From a checkpoint of a small mixture-of-experts model trained on Wikipedia: 8 experts in each of 12 layers, a shared expert of 640 neurons.
Below are experts of layer 5 (counted from 0) of a mixture-of-experts language model. Rows are named up (a neuron's input weights, with its number), down (a neuron's output weights, with its number) and show model dimensions 256-319. Each number is 128 + 32 x the weight over its row's rms, rounded and kept within 0 to 255. Numbers have three digits each.
Before each expert's rows: "gets" lists some tokens that make up at least twice as much of what it gets as of all text. This comes from a sample of Wikipedia text that the model never trained on. Tokens count by the router's weight.

# expert 6
gets: ",", " and", " that", "ing", " was", " he"
up24:137182062145173134094136149124123153109121097177110128135073132108111116139093191119126111186194138092091157140132084138157124109143053123117158090143175222159133106115137190142124070112148092
down24:172127141158098162076087078139012156176088117086167121163136105132110181090115107126146111129143104081155125139163109119128133124059129145109146113164089073096136162084182134103184147118102132
up25:138123096173134163140133165135133113174111124215168135095155158075143073132092132074135180162118141140137144061167149107092095131107120096137102173153117143119122114094173173143189100135094116
down25:089139098116051109101098130075210121121192102138129148109168115116120152051147153156124133091163145106136161153161154149119141101083076109099095115126161122156118141087128112108140087101126103
up26:107097109133169126091134118113150064119060148125129118064102098126155178152093136109126128118084142128182141170113139151087145128204086121138170150122120105083079177079082150131175099099098079
down26:104085107124153156144066143090119130143130153133129068148132119144050065149133098062153091090144135096128145092127118085171119084070123106165196162090122119140148117108128124116128072156145190
up27:077151129099118127101141163159149136068102137132201120140150028145089031105127176124175186108094116124118157213154131171130122134089097087096119091157160150124125118174137169102146068165109175
down27:135104107125097188036102180143103154162043136093124122068159074100168092148093117146093159075118115114182079136182096166195078178085177151147183080124120088185119186123174101075098119124104118
up28:138095086139114087098103115114157107080136145134161122123101114105121064098040094112126084169105127083136140162091105124207156166094143108178129064128099119119086134147157143142109160131146143
down28:169175129113156151146144099090142094102146139102189034124113142125092201140154155131134076124105167109143102128103152132120126137118129118151058136117139138126117116194117074125109190075135113
up29:121097114133184105165162115133152094117128095100184130076135144138103147088136138133140180101160085198079144136128125116116143115072119107132152169139110073132063113138146171150151124116121123
down29:184100165140163139092192148153202159171096132137103109074123140170180109153124136098176149138139144096115154125164176127103109090159096124140168111097079156167150132129080123136141120112151138
up30:098095130050094126037117206154129146132056131123150145089074076175101122127155085133128117070104057172043150112149129152123142123134078129156075104131166109178138186088096164113108108135140079
down30:145156134200123150128104115138087096124122133139071153104131147137099098123142121099109099046108150141167190114138116119156105173151110142101141090131156107116124197112154046101117174156120174
up31:107113187149125138121239109156163130132067131154129157073156131198121090153137162076106148129127125078179113121142161213147143139108093088121110072118139114162132131140167178114120121143117143
down31:119119160122173130130156151173136224173179157138088154138159166114115176145168133189137176126074115143125087142121175113139088105163136117112176140150127069107104090165096096126151082123087152
up32:112135087130166143149069085160147063139145136156176132148151039148100139130067126100137173131164092192130123111125177086062124119096084133156159132126136105105120118132082185151089092135191156
down32:170108137127170091102136051142229151117141139127084085085073142149140095161116162142171082154143120092143121109116107092086097128122137125086145135118117138188119141182103120155126113038152128
up33:110084135045100129174153129139121148134132101159092071120129121135118111154142170112126178152126139153116132218192137104178130139100188119114110141135096187120146129126144172079108135130107104
down33:078089162138155143131168091087120083109175141124162137147142128103129165083092096134115078138062071133108147096088135165128159119130126129124155141167067115121120125098150120127104135160116111
up34:165117134155205159103078187121139109124134059190164143152166168125126109101099134094069110104107107178119143121071150118068140131133108155124122136144139122184108066105105130175096113129143147
down34:105159081127108088088106064143038160129137116146166196174125221085119130103168084116091090156125077089160132118107143079116112137130037176119154116071116105121104106126101064122168116125102200
up35:139219077124115086081052134141142101133164152180074092095164144115155104100131148122077131091120144123134095107091153178085129125147120136163107183065135219177118115168106147150105144152148136
down35:068154112080208139109106164086188143148146151149109174158169150135115104092147168123084106151111152129096143112122111173125141126102093120101077178117110158139106128094104127175192115098119147
up36:103121161120167152149144172107142112115090132115106172086140074151120122093121113155078137111124188152106107096160089152107125121073040111148078140157125103146147127158154161159113142147088104
down36:138151164114148175155088127170090178149144138134138105099094155160061148113132160142183091212121115140171068121127089165117092175077191158123127128084143116058155103049032133102124134186121127
up37:160156131153188144131178108170140130120096116158091109138150178155101115131135091116065153100110145128086114155177165117147134129122052093036150145148087135133080131158093134049051097108086128
down37:097139099163159127160078087134136148149106186106098085065160188110112173117169093112157092108127041095101132144117125175162187149105080156119134104098144123189123101096136098103116107103107142
up38:081091142151155129141203083131142089087072093132172074096132071117111123111138097132165132113068142077098164162130144103126114119159085183130065082162148133166157122188078153126135144172108043
down38:089136118121107161155125176157074128119099079095124132135074161092109147172216143132128116065181150110137137116094148146096084140121143121091124113100124067124114115091132116140171198120159250
up39:153087114148162144121152115109155126083131125099108080097130145158066143176071122062159129123105074151112154143122150145184146134109202114147133117141136129103157120125180132098099136116096102
down39:079117155123103131140210193118103160126098157148105177132036152129095150136154081127193103076127124143067112118177099124142143115173124139081123155114107093174133102149128139176110121112151148

# expert 3
gets: "s", "n", "y", "e", "t", " a"
up24:148116088136154073129157141083159127116073107172186106147133077145118173152136097192136098132125135099158174151128115128117117132103067131136081104137079137131153094135133121124108104126149228
down24:100114089147141148105103148093167082088165131049181104133127136103159104128171080213116094078148153138142114148187133084113119137119147091159150127104162134085122121137113117170132119141079115
up25:119099119116138101134191135202137104097101108133106107128150154112162070166116133071152134130159170186109114120162119090109164140128137079096125098169142113108166104087202164161105108102137139
down25:157165176071158125156133145052122065151165117089142113134128100112108147078130096162122106140142117120102060133119162115121165158128181154223158070138054145152086092146116091082166134154107151
up26:136082160116113160155098144096142127084167122101128205120114124141122167139052100110114156147127129160124109074177131135145109173079081060194127138152166131149121071159145188130109111139131149
down26:124106093168141125184126083026142112136103131113152107166175140132106127152089088104088116114108126122177191109151101118174130149114065123092160108098103095184194068130103125093160138103130153
up27:168150128145158127136101131166147099132093100141081114132075147104093089127134124071138129093119116156160102128131173183144119156158106176079117036056146138101186132160107108121109094094194150
down27:089104117082143158155137145074176174130114117125082132160137128092130104138181129136097159054149157158113088112111112089143095079082083197060098146107096107177129090132127144128153082110099097
up28:120102034129114102133161121152151146086167185092173090118126092217108100118128107176130136135100119104128131179155141145125120132167127125133126089129118131151111166095117149133072108068140186
down28:113205112143193131195123099119217116120143139095119149143113096110167111151139157115070108089149119108153140154136131078097111120148139185128119095110160107025165068154125105087178049169142188
up29:118142162138130106144072106140164076131130075128128132081130109140100123118089132120142138123065076163124147107084097075172132140095081144100142119212113090100090120132087185116167113122139167
down29:145069183136158179116183142130172185144139218135146074177111122168102225202106139144151143112140152112121124164044146190157152134130136101120150112122141131162120180155108164108121111151145094
up30:104098127144124119164112133112150150106128126106110077138101193069167143164131115130109088104128122168107138156123114079130163150133158178088168131084114106098110151152112093139096110114142082
down30:107101175185100065082130100162124125122188141165115103071165180108108055125185183165147131147138161067116100116137151140136105125101119090150124142080147133130127092143138096158156124127099158
up31:124139114120200057169121067100180099144124171148110105148120114113136090137106183072110111147099095098112187094138125115156123157110077218146111068119119123123098191134110124119144033193127132
down31:156128104138191141108215153151187128216166103097149103151074142094161143134117132050137152096136142126148147108108112105117097145168113068132101104127121168112096133142179144107121141086186157
up32:160101117106161115117079135129130089132146145094149176100161136151120163153151189111179186186138169143077082087188096070203168150104166185130144103161092142112157095143130124201122094100130128
down32:134093132112094136123095188129139098139046113168155107096168099152127142106089163073071124090139131173128153105135124134114162150177104134125068129151171140103112076060150135214162122121083111
up33:175147110097183135126109106156156137135108135107123061180128074141084179120168097125107115068089125103166134101111104116129125166145109115087124145136139059091146194138095160153095132096101128
down33:130131116171121130104117156122184101137161098129184227155117124146147141133095142132133134152123103103181115129158167137162140089174105121107118073116115131048109086193089136123180128166106076
up34:108089138097150113105131071150140106109105121156090130105174168115100148118097163114167169198115038064111167157114090089158164135156115074145108070139155117141164165162166127160143119130149169
down34:084061206153075114121166144190116168179141184146208084130119116113202127149092141147099108089126168161108042134121144194131124146087189166095141192162106186129099094142144104114111093134092134
up35:095091139222096147142147145094138110096141182150111123107114175142097079106127181117110112094178099167069171079123122086125125119129190049115095099116134133102155186104185115142090153215161121
down35:102208152151059129140133116101094119132137095099154151157075186119117138056122137176138136102073051101081086160122122159159149095123090103104144173064120167114113105161119083174168128109149159
up36:134138101135112065108159111141168060094093145159095149091158133198122133174133166123129152075136170192122165086089102114113109107142136195108110219161125101104100216116108150081086153143123134
down36:164051125146087188162139163142131103071166161171094113126131199103137167142136094114164141128103192108093110151154111130171130125112116104088164126092135125123126128144110119138103126153066102
up37:159114145123185174103046137133146093148117145158156143085164140112088148114099117138143162149125094149150124108113128156135168124053095129143153097193107084153056147110117085132195112172110091
down37:093133137097089172140156071082065154131131148122160133104183164159172125085105112102080139111167129162197164070151133102175130155192093077140095175163152143159164093202103154056088191123128161
up38:117061170106104112110137062154157132077152126097114142176117068178138094152064137076133107130118173131081140126133054184157125158117144185147115099114138136175128169124098187100128098140133102
down38:128145128085142164141150145114201085162162155151080188116175084141106059122152128106095059130176179096139122060085140114105143129147135184149121119080162139108090143115144107098182115167154138
up39:141100125181045134144183153142164153096135173180196106096155145157152128204122124107125134130121133178115109113119092101121128101185116154117112138053145095135186148069116093199135103141149093
down39:110185121123110125170117071179221148150121089164152159202199146154103073141187137111156145162077135135163164164109148162107118147123090109093127143154168134172156105189152145130145090205111082

# expert 0
gets: " the", " of", " a", " in", " first", " two"
up24:183157129149116150104184141170144173174118174154123085145117164154108128147152118130109120118142114094134129112090119157128116179178145142088100149146075152146166122097137109095077077089048046
down24:082092154110158129189142118160150125153100132126164078126129101092131141122125133068149183097141138134107176168125209089097126146116114174142030125212181161136078154137150153108148131168128117
up25:129175126152128146084163138111159101139071152160176105167080123159118161077108105152116184110201091163157136108110195180180156156141168140149114115149191171128142150107112172051107159120104070
down25:189163141153139124133140170084141085136131129102185075100139101112088160107109105135146118115170090107145151111112151116133198168107090114117134129119094113067126070134103088115086207175146080
up26:061199139136135104143119117105155123160132126149097132112143101117108103139125090097188148132134124138137116098129113142083110147095185142153050141192145055086093104144109162134094086094092141
down26:127200102122139096108119156109027172214128147174098114184127148145121163176156150161088133124158148108172047094166117144159147117128110120120187163137117098140150119183124121147100131095127188
up27:136128124089121142149122146133148142126088118130148120105170155151135022181106104077138149108108077106121133135076039152064169130082107108126113156104146089113132138132133174068158148093082156
down27:111164085116118137124177152143096143073163147179121175174139182132148117116113098156167058196117202182127061139148098164105078152193216157144188127129158120121093107153084130169150142092133095
up28:157178148104125164103164106131122121128120091168134144178101090145118176062114169092121161123132152108137127124130144148144143159149089177124030155161114109106086156089103157083104164139080148
down28:128122098140110136141060127089133186134176189118156146124171161079138074153100128096168126126163129163115128090192124027119139130117089115172125182166112084146142094065072144143138100143130127
up29:152096135152129126176144113122126112115075141128169159169114172151136133158134204173149157128115130172121121144138090130147142140172181206131162119077121095136096145136136114188157099025078122
down29:080120157127219140174085139076136114143099124070127155131150119218114177068190125167095080081134108114124112136131067167106132095170158140104158177136108110087083159109134163108128154040062154
up30:125151208073097131033060139108136088091123158118157052082101097088110139196159148131108117090137134087125137158109102156125082130129114178169171084140142194139102150076175174161132100073149075
down30:098119083091098166146139138130092157131128143104141121096157164170148163161151093137137116131167054127143107130129140089107118092169147146119144166136067111147092112090130140164177153049195180
up31:083103133133093060134122135140142098084133169170161107174132142088098158188142124073122139197151089114142171136122091166115135130188090123146137116125137174144123081119137172066124090126166130
down31:093180109127200179132133101095144103151170112123164080138105137151085103145147096130127094051129142134095156133134111092139133140125073122111141086076107086125159150147125163097118200190161115
up32:145195150072097177154112170155124127096131164103127096203133118123092112175132121121127130110154132117139144148134195192105117140126131109141107120131072076128180081096154165157136120079191116
down32:110118134103048159120149131097052123167091100136170069112072127147137120161152099138172114113104093145106096123131163164121149130154138135160156116108137122160124129135081119095136160143092138
up33:136167157155102101096126160137132179130128150170172135086133180119124105200102093161076163122120111162153138133172102112101115135144124145105122078068099116127136159154104149102160112139097113
down33:160119115116135154137093099134188134134148110124125066110136122121052103124159138141163129136160087072099140152111066131115120121114097117167072112077145119140122116169099116121110140096211157
up34:155136182091115117097150117136154175171104122192136066120159128129132131205102070097122094098130110176121145096088171114142105164143109120166112152081158171128186138178130188089095112138143051
down34:155108062129130135133093156134144139119131136154082125075105135147168102118196114120158137139139118099072166150152168070178123154126183103141081156079112141110090105138116138127106102132098125
up35:153114119166100084094064171144159126053069150169094143143144104163100155100048079105111177169125091149137152128182127144173106130105137111189094110115150108120119086077137122164174171116117155
down35:104129181147076087083148066101155124128128132129116158118176115195173142108175154166152125123100100108076159146029077152164154104143098120110126096130138127140193154091132171094082103114131142
up36:082168129090100155095094158179118112175119181134111080075140089131101126170104085134147122076121149128173134175079134077100129114139126158113169079160094085049084159159142090098129146124126137
down36:202079118138121113114103076096102073071144177126117132196114119102160150123105134130133195120094151111167129160106126136130132070147164120112155152122155146145156113109133117128154150144091109
up37:082138124087090137154145133105145128082137127130153157124033128175116082201181141137123151161099080136120110082098091085142143116159137124096094107184148165148174136196196140064110104074132145
down37:113105093079110103085122081193123118126153109153187089152149074144131158129119146143086155106048148136131143170155171112137142128090177128116136137121120134137131141154121128159077112119086186
up38:140092136125170078137119110131155096063108155118085137088079063119095130134154144096136136119074127107093129152074048112168063088152139190122158099094176108185142168113141130090184085089125159
down38:154119168136145198078145180149070101216111179073149145161156102105175103116118102136058163091107157149173173119184119166151118106173182129115120147197085156132059165101150146166114148121140154
up39:147111197111133168125149164139147094130096122146123156064112143126113120135124100178097176093173062138134108137133176157116135145072070081215186084107166130151164198116130181123105129159129144
down39:143131102173137142145194093108134085178170099111098119101121107078131075120171142149140125167133094112116134124140166134156143076085094110107135069063079155081151129044109091129118106173198133

# expert 1
gets: "\n", "-", "|", " |", "\n\n", "  "
up24:096165098161129057161095146146158126068126117178136053120118127160126121098079129128133113090116082109133153142117120115054134143109142040113111138151144073117147140173054150081128120109074152
down24:170116109144103119107151093115147114135137130129138124093075149173128106134109096158105124111112174122150039129155102122145169123173150093061156184185124154132102113134114195157166156139101105
up25:142120121150092213128120103155146101111130117128143147117044119163089079077157092155102124131138132121138142142173101113116143182177154132149059082166141098175130127142171146081081097059098124
down25:157093136122199073078114137146102105127143134144140137115123044112173110098129126117148124152117138163104178100039089113123098082171126102088151145122141137143158077074096150104142087134145138
up26:118144103184151085252160128163158105130168089115121087139152154153104088218215183100134119192142099104148148075140162099127110141129160154128116089132127101134150143135093125094129125094118109
down26:115155130133105080126172101071111140132119157141194134165118106163118131113107089121112120143129151134161070162152086183107135123143141112126093090148119164180055097139152114142146157130125090
up27:155066155111116136093121180121139116126130176099149114145154138130110153148118124123125175181147146113106133180157173109140168153128124141084119157091100184140121111125151156107116106118154120
down27:121137087126137137128131059159103142166101157103134048063067145144138106127087139081094121066095112155164130111129113190100142079161104127125182074132106128148097128137142144159113188069100190
up28:113139130129151089115168116097144154138117118156062144122180191148141156171118078119095161080153180128172131110122077128133109135151099173134133181153121048184146142082145130145113147098070130
down28:130094184134163111145120148125100119098173121135095113097173154083177109101157210161120098149117181128126094150083106131114128153072103166169159132195151136154143157149112117148166084122067111
up29:116106129155178188097129152109137121123120135140124101137149124158114151163156150088161150157102123159082115128189106109126140117097137166115123063174116120176122098127140124089162113139134138
down29:146075063070145099077156126128158095087142127158121088161134086093163101148203151080119152120092067147097159095166139133093131140157110167126148083141158143169083164159121106081106113097082172
up30:120096127112080079177095123149198101133114100143083157124106158166087099123100136061158116115170154111171158145158127157072124149142103087040107112160124070115137068170104150097121149117085128
down30:151106151156164133124081121145079122167143155162117167185131118150122111098125182128214119182103171113135101161106089114154110134131120109167106085126130122156095149154119122123135114137152132
up31:150093086139133131102146184184145106040174121155122147099131057117096161139116150118146150162190150124119168191127138157110132113165130129106132229119149121126149102150109145082101134104157100
down31:148173041101130115140155112105144133172092140098078129141151107149103099145111120092143146130117140117099161135107149174143112098165171197137071078099125155105136139130150097127140122157163170
up32:184083122150106115139052103108139093069091154130053086152154157145121082101145090135083144134117167132103151160160154127152118153088157152101116117106127192109172138150147164151077136170161096
down32:068124171132095107123107101104110156132090173115071120089084036096123169105086148146121168163123156144053091118111137165150135140139122178103118203197098129168151113129162176116065095077128118
up33:085143126174152200096166173153172096091064138109138087071093101152127099135117153113158132097108092113109132177134144187105131153189122110129103120075087144058171153147121108123094133106161120
down33:130167131149073091155122133112132140120140107118174110140155152174096148143117130147133179160084145143152082087130174094243103129151155150107134072101216159145095120093096118148079094099066142
up34:131149137144118116115110089064158111092111131197138118130187110159123113118124094034156115071138135121160093101160087100156162170117116107134131155116118126130177114145074118128156108150116066
down34:132118144089103143179175226144082113139100086112104164135092113102169121141089124171151149129152137085169054114114133084132152071215119135123143136129120100079120134150140054101184147089143157
up35:149117133098098107084131096157144088111081138162164148128077129159100158132120165121081161115147047165095146118211125130152085133154164110152157107155115167155155146106146125120149110075145117
down35:145179073135083101103132166110124111191150153100136130077150147081153088240111133134138129136113147093112097072108097159121110138127122130139104170108133095156183137143099135139152140133193113
up36:114100185109090066125190155137131108108118096139095123129136118166106108176124119129166114085129134128112121126114093121109149112146149118110090119129087134156146115147098149137088192108125168
down36:111152151115162110165126046144147144112142181137096116155112136096144103070097158139159094150160120119162102118107147116114089074065178114166167119123172153098067122129182094148175089158141121
up37:209136072161110194117120113107139128128111157175072139157168147134122156167182149110106122153104159089128110083134105097111126139148067139142120097122150132162175174124164152130103165123082134
down37:114100140184145145174120144087092094099091163164128082108184130119155117060187130135103070104129146076130119143091067106080117123055143117116136108119079159155126092095068080168104119170123103
up38:162154127156117157134133133140132144129118096164124173082139079173116146170143089142152139121162071118133134160088176193110127145120116148111143069096135148079152182128103132133102141056171077
down38:168101143117121122108184104133124144139131157134090091030069116076104098178066096137128142141104148150177117119150074144112094137186142081078133154121153146096163132172121079197219103082093186
up39:110077060072102090213115133138170160078124144177086119149143094182089132127171159085116129091147173108132176146146162096161145111135143097160148151096094122116143127110165100109171108125095132
down39:147194074115112107141102109091045138151151058116137112145110190060103112098121121083221023140121169101129107132122102155099143135135140188134105160125144102119130137172137126197118160174146052

# expert 5
gets: ")", " of", " and", ":", " by", " to"
up24:111069151171128080126089191123167102099139169082111132116137115142137105156160176111145165103162107148113155104163172128101151133116156124112115154151159117162124146157126156133135103139138044
down24:064149133154130089153167103143049176144166146127070132124161179147112089124100137125128130176147117110136138072179132136147127166153203082136129095155123123139143108145135136117112154127110088
up25:133083178087118173173132210178156078096124062136150104123177080153110127154122156113102114158114094126090129165093142155152162113171155193115112155070116158144130099105143150112113137088157138
down25:104105165145106128132114123119138152150171108124102117109134158095159141110106143158135107154154104145151067062137171115141140075124140081165104152138170116119134089072055141157105123127123077
up26:102106112114176106127143097184130072092099178125185146083137122121114096122191104138131152142146123172118105136131150153108144142088118175191076165123117096150148147129105128121131165157115142
down26:150141104159101145156105165101106172157154112161091134122142094168103174129152141105151128133185139101200117142126162143118130132197094136120135104150108156074113101132105092125066136143174085
up27:061062185182145177125135182062159086131092132147155108151155154132141171088119195116135139117098101169118136106146104201099155228115129135094133110100146140183108081099145125131130099107128103
down27:107196137142099086133136083139153105109156110118122075109136146083158084139178202108103148092152118114137135174106160117165160159175222141154168127177195136113109127171077136089097148130114126
up28:171096125090083142175107129142140124076165121130118081120154091106141159192127142095159134138077118092134120197127101121104139122110121123169127189126124107087107097131091094060042127065102095
down28:078133134092172092087097065170163158116163118169130130118166167116163145104123122147115120097164145073127156115168126117048188134185142131158140093109133164157176127187137128203175166207160087
up29:128161089070162086136081137185141083123118124163116065115125105161107097170162133100134148070135140094119145107118080170106094125084125102168116127140095143090157127122147190163110101133125174
down29:052122147115107171155134136151064157124091139113164087099152058107140101078198086138142139105154105128143099092107098107086105138126146143151134157117110067142110086137184152168142128142115145
up30:133098140155150142134167133121158186155122192077088112101109127119134102168109122100083109185135117173157130132113203163086139107101121104095110135083214128206113093125154152152137110128113104
down30:113141117136138102118087145146134159077107057138108182096134150146152194126171136077199097096186139121069149165133185136119064075123155117138129074141132143110129106123119159171071173116149112
up31:117112114156156100127127140137138124129139123152096146114111126132095129144112125121109130109160086162118147163139133098077097096101115173076116169083159139182137187087171130173122129157140161
down31:126108122066149133088079144120129126124146118181131155116172099141112077132156114142051166070119097145168098164167115145066115155088080150083155121164096105102073165149147120125170083104147144
up32:041081148104173112182131105093128175167146104131133062127201168122124124117140102130117127105121073095087154088097118149114140083142096142056125147106096128181118200112192140130180123165109113
down32:084159172131120140180120161141048149156124191135134158167139178075131145147093097143097184122150117157137109135101144130113091110099157116059126101116139155133123181144211066158108124162149093
up33:107108056132092124131160163146169157100128088138145150085084157161107118082170118126083180179122096097095141111109161165129132113071119093139144123132212188092118090145134157062091083117065104
down33:109225166120156093161081104077143146139114167172075121104154047156070134149109172148073101107100078208086139118149163089096134110150143153078111161081060104041099128081134138134102096129174132
up34:165100092060117114122144106084157137114118096175140153112145098161098190113148166135086123100157134216122146118106227150123186171148156136163145103121176160108091087178164143178103084135151149
down34:120119124158191164103111170161128149133130141112075108091137156089190150133112103123139190167077179086174106132164159142138090137105165136103112132167130114068188142120158087068147149140143108
up35:129092061076073103094121160096184087112120101098150154142146113087123163098174114106130149098146158142098160143108151112129148171107134094150157104105136153104115152100173148082158125143110112
down35:041113140142092130160126145126198121164145175081091156108146146150151178135107157096147114066102138092180113137094139161178113134123124179125119143124118138169120155211084118153105158149116089
up36:087140115074107128145113091135149095119096156110187140076150154102141126159120076115093157136101128182095150158146165160151144104124112139133133150123141132135139121232091107118162114121145179
down36:172154127120106151105185109126130111121165105127135126096172177106166160146170154099128131158085083171137119109143140091115138102133107148086134149111091109123116114134062097125131174138074064
up37:132163120153100146149113136131156099087088072164103113131178159137098128103063123095111156144111159063103111110162110119152123163089102219183136103149162102157152136092171161161143132076133084
down37:044166144163141156149139167126115124176095142112112130136045181104186119119126176142111108132156171174101110114124123109129063112123180095153190152103127087158092065124103141148119132112135176
up38:076117105102161030136126123119160085174060149103053124128141168139111118128140170106101135088133116069118147114103194072116143127160172110170139079133169073124189144079198133106137101141153096
down38:169159173085097149096135144147189107137130138079123137097088132110187137102120115113105142112071122140093140138158151118086121133132152043212074099113098138142090106142071131191116099097120128
up39:121113078131153113097111093164145088134131131106134088110083136152075138176122186101166168147125070114138136100130111175204136135118161132091092088098180138107197115158103165122100125106080126
down39:089115196141126185136149135138107155150194171158098170098095044095129125079145091156122071133110140135128047064118125131103105104152113149103128153122124083123123090119125070191166107136218149

# expert 4
gets: ".", "'", "i", "\"", "a", "u"
up24:149192091155142099146160164157138096104039069211183098087164138123095129100154084100123152124120099160158154162126148110101104111092168146107104117170135123163140083124073168124134109128153093
down24:137113105127141132142132148127172110103106132135114163137185156109175175128105172151098056162166093125136137142097107126130175102196091077140118152102064140140125156175131169094111136141096139
up25:128098128120108096116078109136158110082114112169066137127119099177104150127090089186104129130145132158115111076111094135113142146112132099128200152124184102133132180116153125096083134182094152
down25:112173103113121160182112118187162138207175173113088086180148166167126149085125094104180175118159161150135115186080150107115140071164087111123134162126124136128148092132145067089109159072106074
up26:125061079149166105114095131143131138089150116131137166085136128041132173135142131125138137154071112143140056163089173189060105161020098179115157115144096127144149119116136126059095133130089081
down26:120140176104119096154117100097095167146146124137066158152167103186093154161129103083107121119119100101181081115074142117144101141153124098122167195132168170135108145134115093186161146120128169
up27:140142096112115118092112124093119140084197122122101138116106176150105107147067160155088175133149133157094114119166129136114123111178109164141074154090169114099134145094097166123088098172085161
down27:100139104131124123110140134131142043137121121091106116133166074104128110115123101179091099116091112095092163147096180073147071125086068125171103123156110093115121136162129132169091097081077087
up28:111140132142133126097177086079152073116178082093126083147115140159022134143096196150147086164127129108134181175118144113126097115118150098209120126155163123134034103136093118102180147130116137
down28:119109130123094132136087096158120097159142163119085100141072135085113101180121116113144163147130188109096144209114151086158108192122126112082098122188110124181145121106150122087082117105128200
up29:099132104149163095161215094102122147134131137145109150179127096136091137127089186114201155190151101185087042135091124170088158129079171136154121072171117143183123117132122155163188105132120135
down29:170084157101107133103147103143162148076113118153146160064149122081127135163125111151119132141093161122088138113132119126086163160119129087140090196170164137070149115151135107093075151156123151
up30:097108083089194087123105151112156122067088160150145093091125089118114156109137208061129143076081125127097146084036163138108099136138175124136097137122173084114144182134133153121138091142125110
down30:102156164117098123133143114155105110187148122078093184128108128152147099074134099124091114200193093105146057110168090159128132136096161143122165129110157163170120189090160101150148122123154183
up31:137138089123143093088156142180160060134138080147104102098097157108111083140154168065160130145136081100111154136175122060140102184130180142097093138118124160150176109128167165083161166097126154
down31:119128101128134179123103155100131133106142153179078105130138088118082144174116079092139157082186174173108140145117115150141090141133123143139137123123117162081173089137164071154133084152159134
up32:115130053071182098161118157116113084056158159142136047118158095136109168110136171084141124153040151113082109167052121159155067145117094131120107161082108120136141158105100131201148101138103131
down32:186105147094110110136146188155098112183161170107142134140053105058145079080112119182151107144143149100179067107142073148142124154132103103104146174161109159165110166052150103152147116129184191
up33:112170103174162141133083170084124082155144164064083126097142105134138157115136169155168181192102155148064132185106177116072138171183110102132164150136137136177151129116135151161152160178114145
down33:206127160112093063108164080165084124151143120114125124152111143120114112152078151136089099153174103097172054117114153146173132155100141131137134128146120143088129185108131086135159154168135123
up34:186112081153156105136121161183143135095103084134156072097130174091076095171110109114160166112099151104073159167087072107114115134173084060117114115076167135145140105092175130104152112034127212
down34:142112133180159131137141107160202158131125085140093114160107056129054169147071101202085136136121111119092127143104134113122104106143145130138197166076177173128139134101112138129123079127137151
up35:080134178113192101138123128085139147134151143141066106127087157150142066142130131111178158137109169069085078165116100100166135192156101145110098081140162155164105132138079146157108131196116088
down35:080129226108157139116111167083145097139127135172223143139135144132103150097139112122102185139174098106150131119163116199175092126147169097118108111194029152120087065122133169149037116153059149
up36:080148129119160126166086158216133129095135177120137108120179104105094095157090143082060165137160076195158116117087189162104116137078159142186105181148092106135151109144128183107109162155126130
down36:113206071107106148131165141112167117088148129121104112132114164073151172099137144096134137053150162138178150174171146137095143117107156142156118127152165158090120173144203148125116122181082120
up37:150141119126171065190135084110140139099127116110125096131125202108046091199173107115154166144139101078090156160075126101213109159093136111091067084091160165122197217113128163132112082154141142
down37:161118131082081159164173095136039037126126115080115141110131179199140140128081102164132113191170179107153142124126116124127148153162131155144114128190124130133101130103125121106117136099115135
up38:120090163124170126123085091181123154132116173104148129148178090107097084144140153142082140132150190078143124143115112131171162159120092137166146134145168156066108212142195136147148070152108069
down38:154114146145140122083159135136138117151085148173140107125139094121099170138122198088079138139158129134206121113141182108167104089167151130098107133148102172122121057093197125141147119142064120
up39:151099104166141065069084173148169090082127084178132091075136131132060067116195126177148143162123108140117119174082127144094163110087155094173089088169142125107115123171101189134047085096126159
down39:107150142229114095203153086140167093114125127043147135198142131093121143127123096088113128117124122164102082147130125147168148165162133153082141154074199144163138081168125089143077125143057129